From a checkpoint of a small mixture-of-experts model trained on Wikipedia: width 448, 448 clamped SwiGLU neurons an expert.
Below are experts of layer 6 (counted from 0) of a mixture-of-experts language model. Rows are named router (the router's row for the expert), gate (a neuron's input weights, with its number), up (a neuron's input weights, with its number) and show model dimensions 224-447. Each number is 500 + 40 x the weight over its row's rms, rounded and kept within 0 to 999. Numbers have three digits each.
Before each expert's rows: "mostly gets" lists some tokens that are sent to it at least half of the time. This comes from a sample of Wikipedia text that the model never trained on.

# expert 3
mostly gets: " They", " York", " man", " they", " cross", " London"
router:436527553556548483494529474519581467510486414505515578468440436473590497473519490447472505551536540561512533502480512612553510570547588482455446560494498510452473466548488538507513500524469471506475566399551537440486476467543462484480484447540481481575483540528445508486504575521534564413470473516526510550451508482479529510529478490528503575480458477521474456475557451522480493436480560566546482461443575498488503466476526551441516515512552584477496510502516507568498498530485518505465467562536559515505483532548577556481450464480477489569505521517450489465543454547512507470493477474479523499517595508485459560474489467484462515506450466510483442513450502496485466444466
gate1:547485496443518402578511468544508470466550397540470494454473463508502593500507489416506459464524525530541584533562437577486581527536543501442567490508514481571471529514535476612523529506474561527546494471501499525493545581444527454570501496489431597551519507527522486473527485447499461587546500404518514452500498513466497518472513548467564528455539448537517488531491482526501501482521491461453512484534463540418531458478470477469533522492474466517523528505524464511543551478445528548492433525501494541456523460490585436512515572482433533475536477480538575457459584480470430584492469520514485428470428467529541472519549431451442510480506500512469488516474475519456473502484
up1:528479448492491439503453491463556481492473445462547454488524509530523503497509560485537523496493556465566504492404419497547535572523413529533502487460477482499561496434487492546475470473516454510473478489498480557622497518504493506588510529519525476459458533548466483513453478486575469546530434457500561533533536476547511525570470451511522534449478539500487464515460542530459446426483524519519543548501402582562526389519541532481495469496511518441493478519483471527481431529513526555443559600466523508422472541514483455500468518498507491506504496491470514416497518520403509491523499560565497492503484532498565501441492394496454542578503501533508521534526582401451522511519
gate2:489488521521521436503459443499508545511466543562471455479466434524498492428499462488537527507520472506565556496559534488522511489452463504496493493508476525473583521529527509477457486528493510510429493544522512499429571579545528496484503539529511417559486459503494450503461454463505447484497518568439540533422523486455519536512529506498581534492538522516493549480578554508496456518496442491483508530533504533526513496505376462400522466508453521513468468499504528533429441442505516470494509565525465503511501508502536474468508498510560505569495496410483467499499476532529411551461506528497495513453511596539514539476503554448619522589523549523501533500478497531476498440483
up2:441475516565471559518497440469557543461484540523588489464531500495466510451507414439528535480487490503478485546493403531459515538505510488387468422414536511460581473600508513505524444549515498518465500538506522540490540551490462462499454550529530492495589497498509464447424453493412461562514496527426509491467535497498534536541454528461531542444492508484467555552573539496519519449504498483480494487495445547538543504494528484470532445585445459542447469474507474493511466474461494470512488519497395468484556552514551501484493486437525455453517498454530485458489462495582519509444481508578531530497481516516549499541440564465566524507530482473449505474542443483493558504531
gate3:538470460553457459553482529480515553474463497435575525470477436526474528496518471480404469500470503531458550480471512560567516478461512510481519497481502520546550473486488569570430541494534484498561417510492500545501437553506521527491526513488543537499508561509490471581558432525525458529489519551490546527499522494525496527465515529488538504457568513487524466458579496409506547469552492523463461538468512474458475490584480535443536465506581548471529453541530580515472472450477412497512448442555474493546501488460525461541505481553418555517472575554561445432551525517543459520493500453468488549548525475527460457508479506537600478555526502482512504495537507479537465468424
up3:565535463588489477500521516422500525510514487450492497486467467516472487523508458516466497471544498530458513535469500522574486471458477516473460431425575554587542537468528502534413517484503495498519459534504437515493450571474579512455568474492462541488480524465476378567525428488482440555413534532480531481455497486457523507502541453430524531499575492444503493520483522459508495547463392482469451437458458557467463517539484582439528532503616530462498493515538527504465510458525478464499443458503492503548485520471513519432488524512474551522451485545537464505542463441551524573537505512448375533489556476584521390515526504587559527470512552466506468558500492543497469465477
gate4:452540533407486490495532508474522462492519550563493515516551549520403448460519449412437528459509517487524524492479433528487494461520527464590522424589433500483544521483471478424488495505531511528490478533551557499493521449469421497542521552490605476540548467499463564495556536445542521497443523506565444467570554557527588482559559510489522443480526463492517483494484548508498511441517474502501472495488501597455523477539434534459459550526486463498471497485502469587566484506480516626484580582537515524549486574507499471449528473554418532447442504522472507461536492444447509482525518480568479533511495468444474471516483497561494475507514521526543453486526532458481533493452
up4:572522432539522509519562529467499510456519503505486492468486526503473457396413488466530434498467534475507510544506499563484529451429530555545494486547597563434461511480465408549551522536436507477511534503595432482552567519548501501476523481512526453509525547446480524514537549403530466503539505500525522450527493514427500445410494447467501473511581404541501598454508534500519439498464501500500486442529455564509511459456542478490563562523488464475451531528553522527465530507424498494548521474568470413475506550534549460540508524436515466505556499476487585479516559543531504520498500512570502509449533535537494549471443510561569526549523545450506470523459483536540491463476
gate5:455498477505577388481492462477468489481518522457457392552539481466534529493484406481505412513510411528562476500500521439494507498508456518512461509394581525538573547530502519501474477514541523530447476508532488466588538480473505439544551525550480481459543539525447456501533496514509509534473507506470485536457493538482497516522444518507486474495456435502441521433508522510529518534511495523422510459478466529478468541546500474557526451464478473485542507524513497525486486467494541583520459430565394475508537448523497565532480511505467512472493480493499492488532509483482558434457519547541460491519512447461526533492509585529456599480491496491490476520470513509395527437476
up5:434486554507526495567443492488486466445441424478541443541483489517511487476492442467539555484535466511518515446494483498448431427506523497484584505518499499488523561459504515484524489553546487481428511478443533533460515447467539510555481494595495502545540560436496516460472449553521527480491481500592414484518523503503512550462535582463452500439486519479465488479532572471481463473500480517513523480616449528522555563542480489508570487526568461486492476467535482594464523530462512492470514493450483540512475478553551552500457533417492511490544498495457558473478532463493512488549468501472512523539486487418510528513488517549439566458520427484443511475489494573537545391503
gate6:533486490483480540505509460535486491498517549501470552495474425474540510541469434549529521478427505522502492501519523460515537612453560516468492416442511484484558520483438448485548540490580469536485504556471451489543558552487564412542524490496494457528559499498478463441539521532572542437543503539424480557537498551426469468471533446561511495584459482544527470532527533483480485502477520440551539577442555531590482447521438478542479536440465521555458509463479504467525534487481504430530447556542475561485455459494501517478508473468603498504469529417489598478455448539483547533592481473561525473514454407611540495549498468481550531450450528510508535533518455500489578487529
up6:461398460458467459460536447553489481485482537459510547531522473527438512531467489516434501527509430478432586490482495461540576523492551488422492444496470520487482559533474521513471510555468397465393468500495522477486518502472481490524473491486538576505488483441483461457527490433455483492537545511469475553499519536446451492495473498450533403585593517513437512508576454555487507461550403495541587537440506444486511408521508525496454524481503570499441489534457521472474506530533483469514465532502483551456565425502426474440471492492551486495496453472500531487449556477469591498470476506511460500527465520540539498539539443533549457390509421546462452466502469455535535466553
gate7:478582551493527488469469557489582541557498404517530540501437535471489466533458473501489480463456488507525517524542509538491558443529541623463482517393526566476453571532429542479531450569430470493497395499443455563536523460537512468423548506497619456512502516546485459363454462590494443518485442498562450540433544471502538543518488521519465463545493474512493472442452436500543557466500504508529499532576501483464496562427516538497427539536531477381521501504500510484503547510494471470429524545487548498500568506505538545568470575518523558506482504521453491438499506524512520518534494526491416487465492546454481522550446492498510548512507446540500477462446505449539474555468
up7:497541506438478443462480543565525529455466452489506555476502489499518481546484516532527420468484546524490493516584544519555563430444534488460411511468547553499442530560468504519469480516496539517433465504572458536502488525586508541424474464512538500504559484539532473478497527541392513507466468506485580498509396513506541571455517551521481553520424477467526506468506463513489498517463568507461529513493512487474484526479466531561446476539486499430504524497501502478553510469542439527501478499528520444488558461564564539555435541498397478462532523568442479442485514459459496527514470540503495491457480494489480535504571493495470492506485502525483519493526472481539526517491
gate8:560472522489454491514515469536440470540511573557571557518496496545553514543474484484561452459465510472411519520582492547540550511518554534474447481492505487477511470514519512492531468564484475462503511472462536478502469441450547545568471416519540541513542496523483525428501468491447506502562488516521530533499543441506513581477475485546562498451504505470524563567469489455462503482481516446507497573524539533506464533514499436537483540579497534487525531491526514499454525567575575504509514504501509508499513473549446493534451472528490547481605484504504503549460498550472475538476495526518557519530607605489443475529500548527509510445541516489445552574423428534481469475494
up8:521471541551398514536572460482518482480483497473525521507482457517401458447539525549564504511440507541448474490492533536542521451545591534456443557524560488495489494503574473480495494439402524458563579482417445566464470430440500511562426414487518493507504490492505554467459455431548435496489445523440516536481535508522458493449541475471498526396534494518513574550510537533529528525504490468442485495447476500522443517515505527424466493553425473457523528515546504467468519540498537466514527527440440503449538529530561494497495492533537468500604499556432553505547507528508539518456514464440482508529595558521462503480491502487526453424528555530461484568457456542498455534464
gate9:526513560500467504472509586479529523472497465501472561478570557460525490523486446479481517482503500422491489477521463442609503467469518446578485504537513477529474513472571501413500457455474543443556470455515439540525514467474504495424511592537552496458483499508462531490499479472484502533548458471529540502518515531623499493458458528525430507469489510504447455450447473437465505455507521478504558532479426478504531472501526462489476507493483427488522552510541473583458494535492496543486472580516522462466577480441668508500539509456515528552510475507455551543457505531529511495533534474454522531539469467429463536499512460556459448515546487517482517464461493531527521520504
up9:524508550492474503535466497528482498477461518521470517476482486507467469480502523504493436496501579486496454515467545500406504473390476493495457518468456490522491405469463494471555506499465552543465521500544472504515466493552472474572485525524579473453478513571447544534523471532421468555481474399475514531515468510454565507555438530493513482551513524506470534429409527489472482462502520457449464548583491505490496526507496442494470517485516513503514482519483490531519471543508521460522454554505494462527452541480574470481472533528462526513531482455481523527417532499474484440532561481520562541443511483533557539502558462546530488560492491515506481536509483432494520435510
gate10:466500542543535525440421536451593451476609441478514464545472479465500434476474476508446446495548491508485495463532512521479543474544481508515447580435550497613505490512569516460511499485453463511511498492521478517554497496484480535503496491486456496461523531507411559521515530478550519541489488502433418565547578520488515547519517559513464477517522523520560477495495462473551532566492474489451528511562446517519539516475468378503477491439521475475557500470592488517532554522483458482580454413524537461442434482595538405478446526460476515487565549467461487479518568439473523518478444555505452544480544511494486409509482513488479467536458537511550497441512571459495435506518
up10:465492546557499499545420535481546503495531533572499476550531484529484473477483464411396487461471517394453516460557523493476563492537479456496476533426450435549537499541515481547482462490449434513448503497507447609424496498454450509517481566480458458499494564473478379548566468455640511458489490486471488523503552556468444552545504576447468525486590540489554446450474466464577545505462489530455501479558473518466509491488507518483557493526478548480519481523540465549540522569497500490485501468500426506461477471496483547504437471467430494490547545489496457481446571409523491474426486548399489477484543536481525459517526514506516541468475446495472487497500472543471516437494
gate11:556446467528585456497485491415565493491473535513461420437542511475546538420528512609509477454435475469409522461517461460478472502510569508527481489489505506500493536501496552525449488505471465467483494490544523501492537546455538491498551527541497511489587503508459519447543430424539456419494502575457570469543469480554529550542520523574517509529484500455503497528443524481525537536513514504480480532520548539489533501494505499503427520565542517498517483428538509452550522502505506496504426473539537515447556506545476504499565539507507494565486483511482538483531515452466518468475554575489443425460533487475478563450457494497444451481471584482443513526499496511512482543480
up11:562485490497561513485592445454495543476559499502459416511554469488504541472511576528494513474480493504534522553492544440490530530503613518501510498567496495499471510509394525513429417516465540507499493548519458544548496449454488543529500522469539468432506462538510565469531546456455487415550557550490522465492445447486538476584522525529464575504481498497452526519473533574539502507524454532507535522480435635484502544495464466470480525497470498458470496417559546517520509461506493463548530509500484455434584506541454486503502519469512497523495521514444453469524460472528539467502530583437490446488492494492515534476445489519503509550465514497475458567538542611509485481487
gate12:515462525521537480559477524519442521493488477457441540524525530447475475485485478490564449486510478423568517451458517546544471512528456550457509557464473460430530430509485515542521470469477540541464474403517524468519508453412517493565555479551533543455515493528458537471483443479472483483435515525514501453476490552425490462534608457499538523515454519452535456470526514540508527550493439471514488512500466499525489549486490496556564457491602540546527555555517498534497501529502528416482487503493494513463500497486518458419449470467446528547573416455500511529470523451488551522428501546462482542510436540535554466456498507534453484515484561459553454451484459522492508544531
up12:511458452494529554518432473464485565526608511429574518440472489449495485470519539542581473524496432435548486441515499443541462516508538465500509465471501500526491488486519478513532466544473516471516522452496527426503475500433489412536475519528518484505539492466459550560475519490528471457445465539486492482451504431468488530524529500540504451586482444490616444558468447496476535458503489510538498537498474546487441534519542509458482487523455499445544494505502469467434477490464566461481477510495448426470460466492501476442458613446475513531541431545468503435484534491489513560527555473459538537552558553508477525514485503535496470443486565487552509505477475510438505502467
gate13:540522469488561507455452551475506487606541500536473476487543526513416550422462514461513492462502523482506489521539529534570473552537549463537546466528476513511445512503472478536545524445476437527534527534536471489417495504499438476501521438534442504513477435554551522561550505507545479495500553550498501472441530464548502450433635487530504507505458476497607575462507539446463474479519567552464505524483509415466548482463511518472530513478539479498500474563405498552484467537518485458508403478518494514501493521552508552542515590446433468491511480461482498470519462498472491452571442493475505491510532513575544440519500546519464541468508481521561499544460488518453505471496
up13:544480438491525471537542550504502521498479492538520487520466571479417474447513474491510486467544527512508446525512503534532534443509565485514541439491471530503456471514477558507535488478462429512483534528554466505492509568560450534531515507452489509525439517574552447599521493489506470476472473463481508452473489495560496462432528448510486550465452451509533500502513502493517515552504477432422470498571509497556540503458542467472566551433523568494473493494448540545508474494480505404437462548460436459471529468547501526481558569513492527496561456541484521550470482580497500491474464491493488424476548558553476495544517535530422515502529478529470457450493470560467459466504
gate14:533550501535526527500456408463499607513557502437533473515461476524468560483433533483454512539512540453548466457465444499510487488541536481519423399487531581482490446489547479504481498455448448520502461553509535525471508480460452525482514447481554517556482499509561509548451478492560507512519537427499447396505511509439465513507509575586490515491465541500465606511565527547452452493503423437487503544496557488532508516442428487450520424602444570487486506491464512556480456464507523539584494561494503528502544553558533504503494406524536524525432459549526510484499551478522515527503475494515491441433571517528451488486529491520555538475473514474535479466536521467466529553484
up14:461489506537560601531497549571534538526518575442490509564417509516506496399528527481513530452482474465566534498410536499531462476518456464570468561459465514452561479539498511515479490503492520519588503457524472513493441408519527456497578504496474523547503468558573499449505472514507523467506428504505452418439526513538462527400481485471465549459438487455516505473478458501524464522551456485477487446520500472497510529538466481523533482451476529430480476476469444489499496444506440504522528503537505517455485517570548433523542516456494521502512452650559541482543501478501522529517496470511518582547464537463540503519494458478492474456475550553473423453427472504492531498536
gate15:490441438458524468474570497515506464436510515556473460465502456472477521458481517592460483544584546448480474405505545453543512543565504536546530478498549533389433502517523471459464480540492460506458590501463491471444486559525504499562475514498541517508494483521507580507512519469458471491522437481487461487476463439515513529530565511499446514545493468404480501505512522521527519518510445466446460487563483451477531515472529542454524513518510511466524583500559459512474493526516435467530460561443537524477492524494518503522427483513505531520433524509435428522555530522532506478459493576555610510465543585522482508475573522481474512506427468455473530524541496514513552492551
up15:531480489498581508527486582590522547476470506491500441528482481450505477477439483511535531546528519489457454457455497497543437519544544476479541452532455560475497505526451427441409438445486523491497580514457485497472568476413531466550512506481567490478480464496493480529537477471487516463458405519541472564519462445514506490532532472547451550505526499503454467469497533449557475501559470450493507455485498529533483594416579550523475518464543471435523440544580490549483535531546491478565494561485499483529489515507471548538516499492542442495437551495473387499566533514514504467518514495600544567506540533434491482528573492522458493538482507412449498549596496579464535499452
gate16:500538552503510586441476489529487471529522536543551452491517485516518446524486510515532512459481512483566583503457481490463494573540519518517470559468486435481506528464536435454457451492461415497510467549468395519435497549478539545445462477490462509477495427440543464425495482482513494433435485463411488496437496497521451547541489465480559506495550491562512477504546493524473534535528487465526491482534523453508475468558486483497508489486491612512453474505601558484522566484508528476557489499536505502526457471446488483513516511548519432513481513512531542411496459509535514544470481514619527500418541616457492429518455463530483495473443483426443466498451528507500507517598
up16:473527595473498512541530491553472561516524458536476406446504523486483518533435512562495567422461430461451520583496508572529545446455540570497435413537466514553490551538517467506479555532499454544539516505484472494491586487467473464480557499505466496541495478544574537536462520524481554497488568430539475454503551511524460458496477510469448462485459511509468522481463561497479478481519490461513492507516513559466463446493426455451496481462500466535531414506513553535494531435504437462565527451547479550498458493519454528520506500512467538515474420449512551569466457494447476506549434523507479502487511543494487421528508614512496471418524490487503504551507503506493451439527
gate17:485559493466477572501455480522495523484417495516571507540481504549473552458513448524541467497515500494474483517538491491509493454465542552404533495493470511571513530466475440475500488425572469428384451432515469515475498485494484478456477372510509465514530537489560500534486544483484541499499496453436486549504507510542513449488530387432502526486499564533443559500552547473476460527553457563518520517500479455480530539502464499568499483509556534570527535550499509491553548476567460558560474539512497476535533463566447483528489504550465467516476472499489481520493482514514557453516520461569520493518448528507468481513464497477550545460491463485461554523470455462466581468589
up17:531452530434545496530512499471524471496466544534503423571489503482412505481447469463479497475441488445550567492542511518513489533543556611490496464517499493540521504561462487487481616501495485500614494524555485519473527513496529425453459524536525466504545471568490517503499508476498542499486478504508522574520516496502471456468460498404545472534559504492520497513480563452539466472398457523498544587534505518471493569510481496522481486502448636504435520472496502527504476432515552531538444501519453479430443500517569455530494492463428423537435534502395518510512542485523519479509557474482482490506502479532501518505523532562587456529518430558485518455476492513422525479579
gate18:463499437522473550550473551502474589483417513478474563496591486449533525535497475517514529597537496540459494489480499494466510551479497459524555535522473413456482417476462502473499599481483548461483529514486484501439489430452468501446527485465526547512466558536497501487528516461519537469502463483551478489504505494448489527571467487479425570510564490535469452500505561505529483567540483478582513435540525567584477487554567516463488497530456441551548510558518549498520489481474595426522489551518508570515554543530483530416416500477487505453510530459475490511513540506514449513502470509477439473525537502517517481474545518556549445412428588492528498491517483495482461508461
up18:458475490529484530513448562515542517493402450467516607496447529453546456577563492475449545512566563525386482512518558461505561497509499472526530507513463462457447504472444462489524528487515598514523509569468551547470460450515455397492509431482559527509544548568442541514513488494473554478499484524572495537491532508498498514555518493509419543532556496508488461513488488499575484560529524482619442413518492487509569483557529480539507440509431444543508532422506545521550506492543544484494482448463501460542497539490483502520487509492509434469486566441517474546537523439526467492559450481490498451517502434464503519445504523585484401516477572529539473482533472504490445518534
gate19:543484503543502461466575472481533488529520520470562428441518477523484494499436438496522499517535494554427515522522494475480509459425398479512505490473489543506591456441436395522542485506534564449541482463522621523532534492460525542510471555413535528583483440518528552452424514476427437481439460486517490471516543545519439414500487480466473484554544543540432491552541484499438472477513536598463436454410461588525470512442541478538525547490434489483461444556545504581499502454527515437499494505473495494454534473499494533482585535464512509468509446465491468478484560480518491493482507467409494516517549445508475548398451502517459501458475486514467438477565507486489541439504
up19:541458546484525487565551503550534545508521515528587459463512544528475489465490521521441558501569550532448517519444490482533475458472412439541519515401533466563550455543486468514504570498436532489602561432508516453551549500505556494463449562484548496548490461530555555481484524498482430504478513457565533423465514545503517448483596563524494486557535532506467522509516526468557483521520535571533523504509430594491520525494472502496530509481486413427508499570543444483520554555562477476483471513445509553477455565415523544506528527511518495439478491532537568512514494512494519485497408558461527528475479537495509498488488564507498446468449533496408475494557489530509502524498
gate20:510445443464462468492542500525500458539537535567512451469491472500588557591501498479441506516422521549476567524508527499519505419464431542548549509463535552523481448442499533487515462503464449493523517500527511523549502518485515417461534510465445486500545506430412483520471469519678487472508428557427445489482543501494583504442488467451542519495532512484503444500523572565491589506468514540494426455540406493527471517483508488491519435506476500517563465509500441545474513512479469512535520586403477479526442507475580485506481570453535496526522445523411519532534474503485539489553492492516496490505560477541459477475505521536511562522488451514536542524483459491477488593491
up20:536550405469445455449565395565505429555526549487476511515484497449564450537487517569497401566482470532449551565537443535550496472468479542544539448465546595481515448469479547442459513527508532546504537562483468521555504551486535444529548474495548510469461524450472514502482573501502509544504433561526484458516520517455515531485511488499550536563484483460539454478509522505498569493526550503456475518462504425589466481535553387484478515528489508497452439469465551483464489480478504479507506470424546503514489493506501538502449509470461490500562468544461523538533449536480479493516521519531580478489489531565553539504555501432519414507470499505529539467486495433453475543583
gate21:481554434431450512485519463503519397459484439494462501487472481505478539581487481483556560525452513518490459481525495519509445478485496416530537523503454541513472549447461511488477522476489401514476539505449503422423496540529444520453501437492522557474519497506484498447554495513480517431525545493514571475507540553558524464504537500544501526467475517522509516508572489492483494503516453467536506504460490489515506528484541448488526450545523495443471467468539506517504475504477475466503547489505383533551541488508494449487496539481492484475485513504489509381482479521476526553493512524570468467507607523523566497451535508518447531497468460434464467447506516516592429487491
up21:530579543454566499466481455512507412464441502464529435499462497463524562478530478443538465507512482511488487497436469540546404449526463494497441546519453469502469495582506419544466548565506509497467549468500515487466519506508496512454519518515638555479472510531469516453538527549509496572540524551566434532503479522515500459514545467496527536602522492410402519505476436398473549503507488453527540452551514520528573529597524507576525523548476467472488419530497436477495498481595466551457543541480492530538539501546520510530465541558528542521437572455562506476515534497505526528524490458492526508465525532596459472517517477501538501480546478514553510500486527536479483498413
gate22:545565411526448561493550610489496516516413562526541514471544481486590518491500511517527489539493520502504561499545565552496420462508587537454511507499508510515461452423501553472466527459514488516523638489455521549566452477578501589493544517483486559444470496467481455481482509406493474550512518530514494487616492465504460528555520542474547474557527453529503516478527574456532544462537485466508443504523562515502487513474553541483564422481524536525521511504483495538483466447520507466464497506525562523534455504522512573487507511483578494568480529509458443499497468523496491544472521482553457567391519500508460449519493483540548457486497433461500515426511489559528488500509
up22:514505519590466501516549496478493549500432476559495507511497521450581476508511543540489571594458537515543483534473582540551432484462566552509532539426524517570487499473500470460416516443466513499491643522468506540463424462575510544493508522509427584473516574472530478530442505506544488523505524485507485557532494414531429524524518527498504476523494471567517504506481528425513495468499451458490545502481528537489461556426508547522518461520513570491556474541520491521513479563495576417487457499516459533538498469493543531478487398482520443418480549521474425561486496514520503569509508508562478502436551464421496481548546493481468490483426498513528530461516518597520451503549
gate23:491571456419464535528482437453510528521485517477572492501522540502538436495555525485604558461484421480415506500586555527446504500480510495490541444527438530493429515561452543482524489536545482483487473479482461562530531459493489522454504474451540575522495477499506459513522524486502508545524477437526433523565549442498413438502596546453437502543543484509453497570504482499518583509565501463455520476481559449490498505539531455504477440535429495498403539484548488519519524527472507573465522540523579551475456516410608591484553550447487469464491478524558483454408491511458501538516410482488510524482459477379458537496457484493527490557508517553471480477413526493580474530503
up23:532608517463501496512438422543532471556453440450555431529497504512497559537505534484549502436460517497465553498473495520457568423489537478476588443522497449449493442548490536532571473470493478469475564510474433433422440499529426461503485453508517540447521421517492509495596495511519588498515542513529448512567572448449443446446593528540472525480567411526497523492522558484508508477519542551440497475490561542503504534538526529487494514554520511433467492510548497551536467518529519451505483530469507460491426485438514556476499486466532579420434496450482537448438486500477491539457524486577565430525504476450416460479475491507562494555579459567578505533518472496524526526483
gate24:510471498491513545500516432531517475616476509499565429527475492490514463498469408461485462437460477466560490429508478457504487528491522541533507482445516516531503456422532571497514464423490480493565508494515502530423400500635451435424500564480488534556565489453504502580427447485431473503513515512476445479559487490449511562534536547582500509510511525470519552513417521523579489465588536481472498503531527450489521436541480530517429467508480453496458478496500548495520564488530458459460554501464484486499448424538509499509468446499470532476483562498546504483521477493488567455524499490568568520538546497526491516499496463542540497554571454469528568538483436557529474500477
up24:525509410475498439472492430434487525508498509563490439468511464508538509510444454488537495460534449420557450440512425456499513498457462560531487529485501464505463477476509478559486468438480506489502554419480471562484460541509485511380433508461533550464566486495479516521498485497499463433512517437521571540510457484484530520544506471569450517477480507465521518478478475483532517474467488529412510501538530444538500423555523503450470520489485480517414498494570517452544470519517584542443556511476510464489521493535485487522480478460538532525519529507526504481487367473479494467497470479536468495476529446543535503492508470517478565564509491497499469522504499491550560487517
gate25:486472499510600533518455481429415559532489467516494566470512428472518481439484592485547543454538443527460468485513588430476543488512456571516428528485474508493548549503513505439456470517485569563514468555488567515537514526491489483444476561506554516525496519509512510507542463561484451469490470498545409537532487469522484510426537498448515483460493534539489553504453478591473559435549581460486477504522542482415556509532527521542530511538499552482497518518538540555506473472490526459604540504513541541528502497518447473454509480493469505528462495464441460476509519529486522456512476481530525591529477476482472511455433499491506487538502569516512506452465531496502501487494
up25:514485578494607437464504461484454482487524519434582499466480503424461567558517566477498507525459448478492490552521489539455520546516438497533409541492470488500450444528524417468558566473474518451508438472553520478521557607545548482383458539536478520505502464459573538523493501506562666523536505428488537523535473560508494541545469486488491459509510514526493523550442482505377571467508526455497481520451498501564548471572486496435513575474504506433524483473467546477524522489537512470550467532503545533479498557498492518486520503505493557546429488497528465459520535503503485455518495489485533507504436502497553506544534595550532547568516534533523491451558518497500551470524
gate26:517466580452551480542464501482507557504557497480505484519493547512547478485497480405494487509522515497524450475492603513496520495517501506447498530527570540490471453549524515521477554483531547497449488512514432526520512490436455555460526533510506471482548561491478460476486481510493496559503476522562443480558521497479564503508464500540502532493520572506484465475516519489457546527482543565510471636457564525534546562483576517590504538565482517409548472554440501522517515543567474497519534453537526543493471549494524450553519520502454550456458499495455508523531465514508512613569536541481504519435440496509518456577532515576454556496478516551486506502561546570488489528544
up26:484471543507535538534465481540527497521536534489477524531499508484503487551476468499461475613522462520547546513429547493578544589428460534488567547501549552535470545502474507515456533482540494503493509529495491482524551473515425541499522584502504466460495582415425516496527435490473431521457483494546468509480521495476465472509484481537570541465516551441532491528556504501502530566498493496520494485560456478450482479524484546543506496509500398488505445554526524529457499501452505614513496457497505499463465480516536474505515464519478536474468478545486473504492474544532508553531542492513514502469465487534527483563457489482465576515446485605435508449555541509590445466515
gate27:459472471571493458532483554486523511486487466489504490549560498544523493539390537451581482530468489451537459482553502508482473491492485534487510495497508497471521510509450401556531560541503493458497460505563570480481523488540480490545443503461502465485521534528515582523535458506502532544570503516462519419527481525532523469495530532545505498562525428523485430531483510539447570509470507548550515546512425516490453449453524572510511480528464429495496507463536531488514562486460541495511454447464506601548483456568544557471467519444440506513504507534420493466492560518541466504479453509567462510432519426480481508496525585533501513514502530521511542543581468546477460459504
up27:472454470503488498495514566493481469497429473496555516550520495487522561511489528485434478537507436534585514503513482490485540542496467530508531546554545528514475443495527514466515467497519500486542470554527528517456525529483413500425470518464536390498529493487508489509501542465549495517525502544462589446508498499552528492501540456495569434501543496492529510515504556575497487461488498546529488507447513415510445464537491546464477484544581512531514487471460471469474585542486492479511411502462526515512503501536559496461464484476448520523498450476468464410473575505446445460469491458464419449411506472559403500488505504493474493566481493522525555469534483418504494462498
gate28:464554483467459515514470511523569474476427442523473544490468511395538567587507486519518499463459493523533551520519430468484564518478554518489513491501588492497463517467572504524522591503454564497514515470536484513402461552509522484429533508500501503508465458537526537489522529497510555497470535535473496505492472472425532391558485495544508398475599584490529592452422532447460405565488503476540485541512495480525531503487552551548498527509513452524508522536585436503509505514462530532479464515561458516493437530523359514553461500517544486449531482620498462499502503523528467436540495495476494560477509505471525554466504576432496503542548537518514557483498544510497491546487
up28:483528448427486540497478557488511483492486403517372557446483530364514466504525509548543544503471542515491544506499500479485539503567520460480528413463566484516432548484618500516538568537468502500494528495472470538487520437578476459477547427511489498516485485494560565495474540535523528468553508495510466482492518479458500362533541492553453452530543459482490541515463494479464453502444506500506448504462511532492454469446498532537511490463545491507481471539591437486491520506559499516386454541552506464456452473493438485558478468455524563472505501543574487555502481478442509479510541503485432551425501519515529522448451557507532453556509476534455530459520475493480514508493
gate29:476562415491496524516488472515525537524449513472549449540477537490441390526523519443526553560458517599463463544509450563552485522530477487464554501572437513430523433486600509465522513477469423445539462444521466522534529487494428440562481548482468466501505479550480558481451537477424502463482489467437524520554494488537584491469409511441513512549475562557453504473507488531464464501458494538522578501457496544512469498438503545490511481419511522412503458545505493491513473562491512518511557457499516509493463489499465540420436490484481493539487424521492448484377524505542503525512525506422547525484504567522450486520411524511477515515560523501439520486488476463540458509486
up29:540538509480507501490448499475578567602481484505465494501489500536487436526545493474470547502517493535447420481497458518511495545513399473475515421492381493445513489560480501422483560418537457476547530500503504512530587502512411407540496525479570551592457474543471443501483424496481442529530507501564494484572497534557545467437457564483460553515489515468447489527385527460473504490501518529434445532551518477534510527556537477510460517447511528484483544512482499509551459506407534459470497497388525543540468482492461509525461533514462490547503534527550535450498520493514431539478508546497543574485469509582594489510484530466533490535502564492589437521517514507479544567540
gate30:494526512544485526451522542548428501492560499445530530522428485474389495445529457477542498496503437386479464511466548531526524518490491554462471481477463461479474508479488516489532532542531437507521496574506535518424550564533502490549473551562506451505499458551596522514487560543476490523518503494557522482443498512454493512589511470476524480560426526481478472475492452525517489494590512467483466508562494549483391492520499508486569512488457515537500506524480481498544482500484476513510561580499555506490528445491476506484512472442485512499390420507473439513482537530526507476523539420479497470478539536457483479462429469488479514511474508502479523582483561469468515568537
up30:446483509485440519488548469534520583526508530511509491475437513475398498545527536486485488470498436478452440478529462581546485477508532495524513456407501481464534511460496499606444494534496545595502554531528544442546513532402508502556499510562459492611521509481540505476517564456455472489588415520506543427521532450473456502516484500476424527497486570559495533541473496552567474493553457513488482457473497514448533505487435426535568481513540473547505463487500474440514509502443408435535489530483502412461552494491494508530504521416523497512412453512491449519486520542453410532611585429497554545452493491485521539492527469531513565518580545488463447539470544491531474505488
gate31:505511485450461485544591563506558536490456455493506511600460569479477475547523601494457483509411470476460487548495496558490535488622493438550546494528511555543486518476536409444468542489440533513473456473467542509506504520515506481555475482516438529514474558477466452470527438455501528524538517476422491513461481528425479501507467530468502508483513512457552525519466457498498540473464491461467548514491526487507470490440530467524508472541542466507569426486504552412534494498554520580484513483515497491576470528465452512527496483483525507504532489543474521544520529521511509512442471471461469500527518493497474535418446532463494413552583514511568492511485481555516518539460
up31:501509520486513438586503513553518558481482523501535476497457578484486507493443539474445480500475483414497462470541462516509541515600531434516482474558450530519447478507517384442471505518493552507489451465505515522512489436508512401556516485456460479526478561485524451533517487477502537497540486491566545473495524523459500567475537486520429565470507481439523492504500473475531563526501455469463579543505453491456459501404506467508518455474524507500521489467516561432481569538516541579458497497449497509499421585518499584495481523519542479478482490495498540580468501551570464499487476523465476515475535478582381490480461500434450428499506499512511506461559522526535426503457